{"n_layer": 12, "n_experts": 192, "experts_per_token": 6, "router_score": "softmax", "router_z_loss": 0.001, "qk_norm": false, "init_std_qkv": 0.0401, "optimizer": "muon_variant", "lr": 0.00691, "schedule": "wsd", "decay_shape": "linear", "z_loss": 0.0001}
Below are experts of layer 8 (counted from 0) of a mixture-of-experts language model. Rows are named gate (a neuron's input weights, with its number), up (a neuron's input weights, with its number) and show model dimensions 0-127. Each number is 128 + 24 x the weight over its row's rms, rounded and kept within 0 to 255.
Before each expert's rows: a language model's description of what the expert responds to. This comes from a sample of Wikipedia text that the model never trained on.

# expert 22
What it handles: Subordinators and connectives opening a clause in explanatory or technical prose, such as if, when, that is, because, as, where.
gate0 [137 116 132  96 126 103 120 117 134 114  79 114 152 128  95 144 141 122 145 153 122 110 148 150  90 117  94 109 151 109 129 133 124  99 115 135 135 147 116 154  90 125  73 139 119 128 103 152 169 135 119 146  74 151  95 133 114 148 142 118 133 109 118 119 113 135 116 113 103 155 134 125 127 118 175 163 115 156 141 108 127 102 169 149 130 116 154 118 126 128 121 118 140 121  96 175 168 166 105 205  98 140  46 129 167 128 118 154 165 100 115 122 107 161 106 128 120 157 154 103 168  93 148 152 187  78 144  95]
up0 [ 81 147 130  99  79 128 111 110 125 170  92 122 131 124 159 148 150 139 117 128 108 154 139 109 134 119  92 113 135  85 159 150 185 159 147 145 109 103 154 106 107 119 128 156 105 149 100 112  89 135 140 139 157  90 120 136 109 147 111 142 102 140 123 148 143 128 107  74 127 143 166 106 118 102 124 126  98 137 151 144 110 136 124 143 139 126  92 149  92  87 156  89 154 121 168 120 113  74 134  84 107 137 147 109 134 111 129 133 152 108 158 109 126  90 127 124 115  93 109 119  99 119 125 112  93 166 112  93]

# expert 3
What it handles: Word pieces right after an initial M or other capital in names and titles, such as M-ön-chengladbach, M-ev-agissey, Mid, Mod.
gate0 [135 118 113 153 167 143 108 136 145 138 117 159 133 107 129 137 139 146 127  60 130 108 152 163 153 175 151 104 118 152 138 117  94 178  71  98  80 137 119 150 114  98 131 150 130 135 146 128 113 131  90 155  85 149 130 126  96 130 156 112 145 160 126 219 137 148 167 146 158 152 116 112  97 163 160 151 101 139 144 160 131 139 158 120 106 108 123  99 135 166 132 111 151 109 158 114 137 142 118 151 116 115 111 135 135 138  96 124 150 147 119 136 132  99 125 152  74 118 118 109 129 114 131 133 105 110 120  95]
up0 [116 140 104 127 113  65  93 134 120  96 141  99 114 152 152 186 126 150 142 123 142 116 126 114 108 106 130 141 139  96 126 143  88 147 131 121 119 107 102 154 115 125 160 113 150 114 181  72 150 106 157 115 107 105 154 150 111 105 131 114 132 165 102 113 110 144 157 124 129 138 152  56 140 113 120 130 138 118 164  95 113  97 120 142 122 152  98 166 155 123 129 127 144 151 144 135 111  98 110 167 109 157  83 140 121 147 119 115 127  79 149 115 174 167  93 101 123 153 159 140 148 143 117 149 144 142 133 148]

# expert 59
What it handles: Section headings, table delimiters and line-start markup, such as ==See also==, |---|---|, a pipe opening a table after a heading.
gate0 [131 136 129 103 106 121 119 178 178 113 162  80 117  90 142 157  94 158 163  94  94 152 128 107 133 164  94 118 110 171  95 115 137 136 100  88 126 107 194 136 142 145 100 174 122 126 162 161 105 156 111 134 140 136 156 116 125 146 120 110  84 117 131 124 155 116 107 143 107 145 143 148 138 155 101 131 136 106 166  95 136 142 138 113  87 114  97  63 105 136 156 123  71 128 108 124 136 109 158 131 132 112 131 110 121 149  96 109 132 107 114  91 136 107 135 139 126 126 153 113 155 106 154 119 113 128  93 180]
up0 [161  92 130 114 148 125 139 137 150 128  48 133 107 102 157 176 172 125 130 166  91 141 146 133 119 138 146 148 117 156 109 157 107 141 136 109 135 126 137 123 121 180 141 132 128 153 121 130 105 131 141 152 137 115 153 104 139 120 170 119 138 134  97 154 148  96 150 103 140 153 120 100 126 159 150 117 113 149 161 142 164 131 159 106  69 122 136  91 109 157 101 163 133 125 148 129 119 153 179 133 115  98 136 124 152 149 127 146 162 151 115 160 124 158 133 108 108 107 162 145 123 120 145 121 116 122 157 104]

# expert 29
What it handles: Symbols, subscripts and codes in LaTeX formulas, scientific designations and dense tables, such as _{, }, α_{1B}, 2001 KF, 9q34.
gate0 [137 125 118 152 124  99 117 128 144  88 138 162 122 119  94 115 139 154 150 168 101 108 124 131 151 135 117 135  86 163 150 141 109 153 118 179 151 119 133 116 126 106 111 148 174 108 141 148 117 105 132 115 154 162 112 117 174 181 155 138 154 107 131 115 125 192 136  95 116  83 143 132 148 152 120 109 113  88 126 123 151  97 167 103 122  96 124 152 136 153 149 117 145 152 151 133 163 122  94 123 160 136 122 157 138 150 153 168 154 119 162 142 111 130 132 164 179  72 183 173 182 156 100  96 101  97 141 121]
up0 [123 149 156 103 109 108  95 116 141 140  93 116 108 128 124 103 146 107 133 157  92 130  94 131 117 150 123 170 134 144 154 128 159 119 109 144 140 111 122 146 122 146 122 121 121 102  96 121 148 129 138 150 120 136  87 119 101 109 149 169 128 145 122 107 122 157 121  89 129 118 116 143 132 152 146  93 135 112 128 131  77 131 139 135 134 157 136  93 162 159 104 168 116 182 147 156 138 125 136 100  93  90 147 123 116 184 103 165 161 128 135 134 177 127  94  95 143 119 136 125 130 134 120 139 132 215 133  97]

# expert 63
What it handles: Military ranks, job titles and career verbs in biographies, such as lieutenant general, was appointed, commander, chief, professor, steward.
gate0 [110 129 151 131 125 120 112 128 179 154 114 124 141 130 126  94 159 166 148 157 134 132 121 134 153 173 117 156 160 102 103  73 149  89  89 167 169 147 134 128 132 168 160  94  78  84  82 127 150 113 141 143 154 110 149  99 141 100 131 127 122 135 124 109 118 117 112 110 147 115 171 150 137 128 111 119 129 138 147  77 111 116 110 146  94 102  94 122 106 114 117 150 145 107 138 135 113 118 146  80 126 153 138 130 132 168  94 144 103 129  85 141 156 123 109 144 122  99 170 121 146 111  93 143 153 180 123 107]
up0 [129  97 141 156  92 124  81 134 130  91 113 122 114 150  98 111 167 102 101 138 118 141 128 129 137 143  88 124 172 133  91 118 124 117 128 145 105 100 119 141 116  88 134 133 128 108  80 157 139 129 140 165 136 141 127 125 177 142 108 155 147 142 117  85 123 150 159 103 105 113 122 154 134  98  79 151 149 143 155 102 107 101 122 128 108  99  98 188 102 103 117  98 176 102 117 100 111 151 121 126 148 149 155 169 110 106 124 100 125 122 101 131 174 136 126 129 149  91 133 101 158 154 130 118 131 142 147 134]

# expert 9
What it handles: Pieces continuing proper names after a capital L or F, plus openers like Low, All, Every, Once, as in L-ed Zeppelin, Lions-gate.
gate0 [111 140 161 137  97 112 147 119 155 154 153  93 146 132 119 140 112 131 148 100  53 126 155 175 176 187 125 110 120 132  98 124 121  90  71 154 136 141 136 112 139 130 143 145  98 141 130 142 159 137 140 144 130 154 107 140 116  94 136 168 122 152 111 117 167 114 123 129 132 103 144 151 112 176 134 137 145 110 112 117 137 135 113 145 143 120 127 167 149 117 124 123 103 100 146 140 131  88  98 118 117 111 120 153 117 138 142 129 152 146 149 107 129 108 153 160 103 127  96 131 193 104 113 136 134 127 125 155]
up0 [116 122 129 114 133 144 113 146 124  96 113 159 113 139 119 117 159 108 124 135 136 132 118 111  89 142 154 154 132 128 116 141 132 116 125 117  74 108 133 125 160 126 132 110 106 193 143 153  61 124 166 132 164 161 139 112 144 144 140 102 112 137 143 121 135 162  91 121 129 121 116 121 110  87 109 103 140 141 109 137 106 124 131 115  96 141 116  76 138 155  98 116 132 131 115  83 120  92 128 133 119  92 157 114 155 148 149 136 125 115 154 163 139 172 124 120 138 145 142 152 104 122 102 119 122 147 153  75]

# expert 46
What it handles: Dashes, spaces, pipes and # signs introducing a number or award subcategory in lists and tables, such as Best Actor – Male, #99.
gate0 [155 103 111 137 126  89 114 142 148 113 117 111 126 133 104 143 121 151 101 129 146 112 121 109 139  92  84 143 115 124 131 142 109 118 153 122 142 121 119  86 125 166  95  79  83 106 124 158 135 164 164 168 134 115 123 116 124  92 114  95 109 147 151 154 145 115 160 144 122 120 107 151 108 137 161 131 118 190 130 170 104 106 101 136 119 161 115 138 147  86 129 119 156 130 154 116 148 153 142 128 118 133 132 143 145 155 106 111 100 125 117 139 152 119 135 152 179 119 156 129 155 171 151 122 164 142 127 135]
up0 [104  96 129 144 149 102 106 139  91 144 117  87  87 118 156 131 116 131 103 166 134 135 123 119 121 111 123 169 112 157 115 115 128 134 124 122 117 109 120 110 110 134 207 157 135 164 113 115 146  98 152  97  72 107 149 134  89 144 135  92 135 122 113 136 118 128 158  94 136 153 125 152 140 153 153 146 150 163  58 134 108 131 163 152  88 149 110 140 138 123 151 140 152 125  95 102 129  99 136 106 106 132  68 117 138 113 124 142 166 161 149 140 107 149  89 107 128 115 143 181 119  93 137  92 131  93 120 165]

# expert 54
What it handles: Words in film, album and song articles about release and reception, e.g. album, The film, release, debut, screened, and table line breaks.
gate0 [135 104 122 141 140 141 124 104 132 160 131 161 125 147 149 179 111 157 135 137 140  95  61 141 137 135 139 125 104 103 115 142 144  96  96 143 144 156 166 145 149  96 140 109 113  84 122 110 159 129 140 130 124 160 148 172 150 179 105 141 112  99 135 123 130 114 142 107 109 173 126 132 136 207 131 121 114 134 121 139 122 106 157 146 104 150 137 126 138 142 101 104 143 125 160 103 125 160 163 131  94 112 134 158 129  87 134 112 160 153 114 130 149  84 123  98 154 107 157 149 167 118 106 126 135 118 132 131]
up0 [129 130 148 109  88  96 136  96 112  94 141  95 116  76  90 120 152 110 159 100 149 130 190  87 145 140 181 137 172 123  98 101  62 176 141 114 122 148 157 124 148 134 152 133 132 189 115  93 113 137 157 113 122  96 135 144 153 111  95 119  99 104 127 132 114 145 145 159  96 127 116 172 118  88 154 134 106 160 167 110 129 132 149 148 129 108  71 138 119 130 138 162 106 123 113 139 172 148 117 110 112 168 147  89 101 135 124 150 141 128 121  99  83 174 146 166 120 153 127 141  85 125  90 129 142 132 140 103]

# expert 51
What it handles: Word-final pieces of foreign names and words, often Dutch, German, Slavic or Nordic, such as Graaf-sch-ap, -ová, -ević, -inen, Alzheimer's.
gate0 [117 117 110 121  93 113 136 118 138 117 122 138 125 103 130 121 101 138 162 125 134 105 109 123 122 137 152  96 127 135 127 101 182 174 127  73  92  99 159 116 130 128 106 128 107 107 130  87 133  97 114 159  98 150  84 150 153 129 100 106 115 130 137 115  96 133 129 127 145 128  92 107 154 101 132 146 121 175  95 128 103 140 138 129 182 116 128 161 124 147  91 112 161  92 107 152 123 130 129 121 138 147  97 117 144 140 131 128 169 104  76 162 109 114  93 120 187 135 124 126 133 141 117 166 141 118 109 151]
up0 [ 76  94 124 112 128 153 169 137 119 131 119  97 147 129 161 115 115 107 116  96 110 109 135 146 121  74 137 121 140 113 126 120 106 135 144 175 125 102 155 162 147 168  94 116 111 113  82 110 128 117 131 153  97 107  91 124 115 135 146 135  99 119 153 156 144 143 126 110 113 188 146 141 148  84 118  95 118 101 129  91 111 116 113 115  74 117 136 119 133 107 178 153 153 138 134 124 126 136 131  61 113 135 149 128 170 115 105 122 106 147 121 122 150 134 129 149 156 170 133 105 127 186 131 120 148 117 109 129]

# expert 13
What it handles: Pronouns and clause openers like there, it, what, if, whether, that he, often in quoted speech or song titles such as "If There's a Reason".
gate0 [139 110  98 121 133 131 173 125 159 119 102 127  81  82 130 153 187 166 166 148 133 125 197 104 158 119 111 100 142 114 131 120  87 145 108 193 149 119 112 152 125 131 125 138 118  91 139 128 128 169 129 136 101 103 141 141 118 123 164 104 140 135 132 116 100 124 133 160 138 119 164  85 174 148 118 131 138 108 125 103 139 109  96 158 141 162 110 137 130 141 143 178 114 122 144 132 105 110 121  96  86 121 130 135 138 152 160 145 122 112 136 139  83 133 114 146 205  72 142 143 113 120 138 172 119 131 123 117]
up0 [122 169 139 151 100 147 115 160 155 113 106 152  91 111 114 145 129 137 132 110 114 133 126  81 102 165 147 108  84 147 127 128 136 127 114 126 121 120  94 133 140 119 104 113  85  83 110 128 121 120 133 102 122 113 126  87  92  89 124 184 151 107 121 133 132 125 121 103 135 101  81 122 112 135 179 137  94  87 139 101 103 129 137 106  84 119 139 102 171 157 121 140  94 134 102 154 177 133 160 131 103 134 135 148 158 163 121 127 107 156 121 129 161 152 119 142 164 159 145  45 153 120 119 133 142  84 144 123]

# expert 16
What it handles: Quantity words and numerals before a plural noun, often after "of" or "more than", such as several, many, two, four, various, other.
gate0 [109 107 150 104  89 158 120 174 151 113 139 149 180 135  81 156 145 125  83 105 125 128  97 114 110 156 127 130 112 138  98 106 127 123 133  87 129 108  82 130 167 107  77 154 186 133 124 128 164 130 146 137 110 118  93 111 115 126 154 150 117 130 135 163 156 149 130 124  77 155 127 114 162 116 128 167 137 141 110 131  92 129 105 106 134 125 163  93 144 122 120 110 116 158 114 141 120 134  90 160 114 188 132 175 167 113 152 124  98  69 102  97 122 114 121 137 107 102 157 145 127 125 114 146 146 166 176 171]
up0 [101 105  76  75 107  92 168 120 103 129 132 103 123 145 129 118 107 117 124 141 105 130 169 125 135 123 150 107 154 149 135 112  65 115 129 112 112 142 151 112 137 143 107 154  70 128  73 128  88 107  96 100 114 134 142 137 143 141 145 144 112  99 123  87  93 114 123 164 135  97 148 134 128 121 147 127 119 160 133 160 134 116 128 119 132 105 149 109 148  94 117 166 132  89 108 134 127 152 125 152 118  93  96 125 157 144 178 175 107 155  92 172 144 127 150 138 129 130  73  94 149 130 137 113 113 119  88  85]

# expert 23
What it handles: Surnames and surname endings after a first name, in sports rosters, cast lists and tables, such as Smith, Johnson, Jr., Allison, -ová.
gate0 [131 125 123 114 124 110 154  83 119 158  96 114 133 147  96 148 111 185 136 130 120 150 169 156 115 102 142 134 125 159 179 114 110 137 146 127 133 129 142 152  95 118 118 112 188  99  97 100 120 154 129 140  67 128 129 105 148  99 109  51 136 136 137 149 158 124 122 183 111  84 108 101 156 119 141 166  93  79 104 162 138 135 119  92 144 183  93 124 119 172 104  99  74 123 112 134 133 158 131 116 123 135 175 141 126 136  96 127 129 118 122 136 165 111  95 196 131 143 133 120 137 154 153 111 132 143 115 114]
up0 [124 143 186 144 173 144 114 128 141 127 134 137  89 113 132 136 142  88 111 101  99 139 171  97  92 133 112 121 126 130 120 118  74 156 106 124  88 142 105 132 105 131 149 131 113  55 142 135 127  86 196 145 105 158 132 131 133 159 118 132 144 165 110 124 146  98 148 143 145 116 114  96 123 126 145  98 158 109 151 118 126 107 131 112 153 127 155 127 172 118 106 105 122 106 148 124  88  94 101 174 207 192 150 126 134 121 145 108  86 123 188 137 177 136 127 165 142 114 127 108 123  99 147 118  92 106 150 155]

# expert 20
What it handles: Single lowercase first letters or short starts of common nouns, often after the or of, as in c(rib), h(oop), p(ub).
gate0 [121 122 150 131  93 148 122  62 129 152 104 133  75 149 161 124 150 158 162  92 126 154  89 114 119 109 101 149 130  83 156 132 164  91 107 146 103 141 147 121 130  90 126  89 132 179 149 139 102 141 122  96 164 104 140  99 119  92 157 138 118 145 119 111 123 151 129 137 122 157 121 143 116 146 153 157 113 139 118  96 168 111 126 135 139 100 110 103 128 173 193 153 140 103 101 110 126 127 117 136 168 126 146 138 122 128 118 106  78 125 112 115 141 114 150 107 162 164 112 119 104 116 125 129 125 144  66 139]
up0 [109  77  79 150  96 116  91  82 125 156 151 110 178 144 170  79 164 128 125 138 131 146 118  96 137 112 137 122 155 123 143 134 123 129  85 148 107 120 139 159 168 135 126 110 135 104 124  93 131 131 166 146 106 171 112 105 125 141 139 145 113 132  90 104 113 127 126 111 116 183 138 162  87 128  93  92 143 156 110 141 160 131 145 141 150  69 119 113 138 117 116 155 132 105 150 144 130 121 189  76 117  92 139 144 120 132 132 140 115 119 111 146 133 136 154 175 107 154 135 134 129 128 137  98 113 132 127 163]

# expert 56
What it handles: Sports career words in athlete biographies, such as appearance, debut, goals, season, role, lead.
gate0 [ 86 150 133  85 111 139 127 117 124  93  86 122 123  98 121 123 120 131 103 100 129 155 118 110 156 154  94 131 101 131 100 125 141 159 113 115 152 131 160 115 144  87 165 135 131 104  94 130 146 149 136 150 162 166 135 148 125 131  93 122  78 115 155  75 129 120 123 181 116 173 142 140 162  94 131 141 137  93 146 119 110 192 130 152 132 108  86 124 122 108 164 130 165 163  90 115 113 180 138 129 101 142  92 123 130 156 128 123 147 137 104 129 104 118 144 178  95 105 138 106 146  98 121 150 114 139 148 140]
up0 [142 142 108 156 166 122 146 154 139 125 110 158 127 126 116 149 144  94 143 125 104 157 125 156 128 153 160  94 112 132 135 162 119 122 105 111 146 109 104 100 164 164  84 113 123  97 127 114 123 141 106  70 172 137 133 100  92 165 169 148 135 134 130 167 111 109 111 148 133 157 102 118 114 164 171 158 151 145 140 120 109 130 165 125  91 154  96  95 159 160 124 152 116 154 130 145 131 101 140 174 128 138  89 124 155 101 131 117 103 137 107 104 135 153 139  94 157 137 186 130 103 151  94 132 137 119 153 122]

# expert 38
What it handles: Pipe or space starting a table row or list line before a number, and sentence-initial In/On before years.
gate0 [150 125 126 136 102 150 111 140 139 164 105 134 121 179 133 150 122 133 154 119 110 131 154 147 112 106 100 143 150 149 146 145 132 134 160  84  98 124 213 109 127 100 134 112 119 128 153 114 179  70  99 109 142 115 119 104 143 160  97 146  55 115 108 129 112 116 136 142 171 146 127 134 125 145 146 122 160 129  81 112 180 149  98 128 153 128 126  96 116  96 165 116 147 114 118 152 130 138 134 203 115 170 139 126 100 132 133 137 148 142 149 137 111 144 151  96 108  87 102 127 114 117 159 154 104 150  92 138]
up0 [111 117 132 129  74 128 155 120 136 134 127 131  62 104 132 123  93  91 129  73 130  96 134 147 117 163 118  96 116 129 132 134 150 150  69 124 144 100 159 104 142  88  95 135 127 153 110 135 177 101 104 155 126 125 177  81  94 123  81 145  97 140 145 116 139 110 119 165 152 127 164 142 109  65 175  78 149 136 120 143 112 171  84 130 129 125 116  95  91 152 187  90 110 142  87 141 177  80  86 127 149 153 150 138  72  74 138 122 135 115 166  94 131 121 155 131 104 161  85  94 114  89 152 118 109  99  56 114]

# expert 52
What it handles: Line breaks ending items in bulleted lists and infoboxes, especially taxonomy entries before Binomial name or Synonyms, plus table pipes.
gate0 [146  86 100 133 120 185 128 151 129 162 121 130 187 102 149 132  94 147 128 128 120 138 157  98  92 123 132  80 121 117 103 135 133 128 118 134 117 108 117 131 130  88 122 118 113 139  88 135  59  92 137 170  86 112 108 119 132 120 197  90 156 145 142 135 150 155 127 135 145 101 159 140 117 131 114  95 134 125 124 157 106 112 139 114 114 166 126 162 156 125  84 116 131 134 157 163  79 152 124 147 113 128 125 111 161 110 128 128 128 106 100 109 123 115 131  98 142 119  93  88 123  71 150 154  80 102 119 137]
up0 [122 120  99 143 159 104 154 176 106 136 129 104 169 113 133 135 105 102 134  96  96 149  98 100  83 112 130  94 104 140 119 152 129 108 119 139  88 110 123  98 113  96 125 115 139 133 143 178  77  78 143 154  66 143  95  92 129 127 159 143 114 156 125 163 116 111 134 117 118  80 114 162 127 149 139 126 146 164 104 123 123 101 139 149 128 112 140 113 114 138  73  97 119 132 127  86 155 141 138 127 133 135  86 106 145  87 107 143 142 141 155 129 122 108 134 146 115 126 105 121 123 126 169 128  99 105 108 147]

# expert 28
What it handles: First letter or piece of non-English personal and place names, mostly in tennis and sports tables, such as D(écamps), Ch(ardy), Z(vereva), Abd, Š.
gate0 [100 117 136 124  76  81 163 136  87  91 136  99 112 127 174 132 135 122 130  76 159 140 166 130 147 140 139 132 123 109 116 137  93 163 152 160 139 129 143 137 130 127 106  79 153  91 141 105 185 145  91 125 112  94 110 109 172 166 126  89 141 129 134 110 108 140 139 107 106 116 128 106 109 141 149 127 169 145 135 134 125 140  89 134 124 152  87 136 144 118 131 133 127 112 119 160 134 104 133  97 167 164 147 134 121 114 144 161 151 120 172 130 131 126 101  94 108 120 132 139 101  91  84 130 173  92 156 186]
up0 [106 176  92 155 149 101 161 160  71 173 142 107  91  86 132 135 128  81  88 138  90 119 103 162 133 144 135  87 128 115 142 147 122 131 109 120 125 116  89 129 127 150 125 135 164 129 107 143 103 102 123  68 108 171 159 139  75 149 131 111 188 157 142 127 109 129 151 128 139 147 152 137 157 101 135 105 141 134 153 165  92 144 121 140  89 164 146 138 118 136  77 144 139 118 131 122 132 138 127 139 106  98 126 141 126 133 124 132 187 128  82 136 185 159 123  96 109  99 130 133 125 113 109 127 131 112 115 122]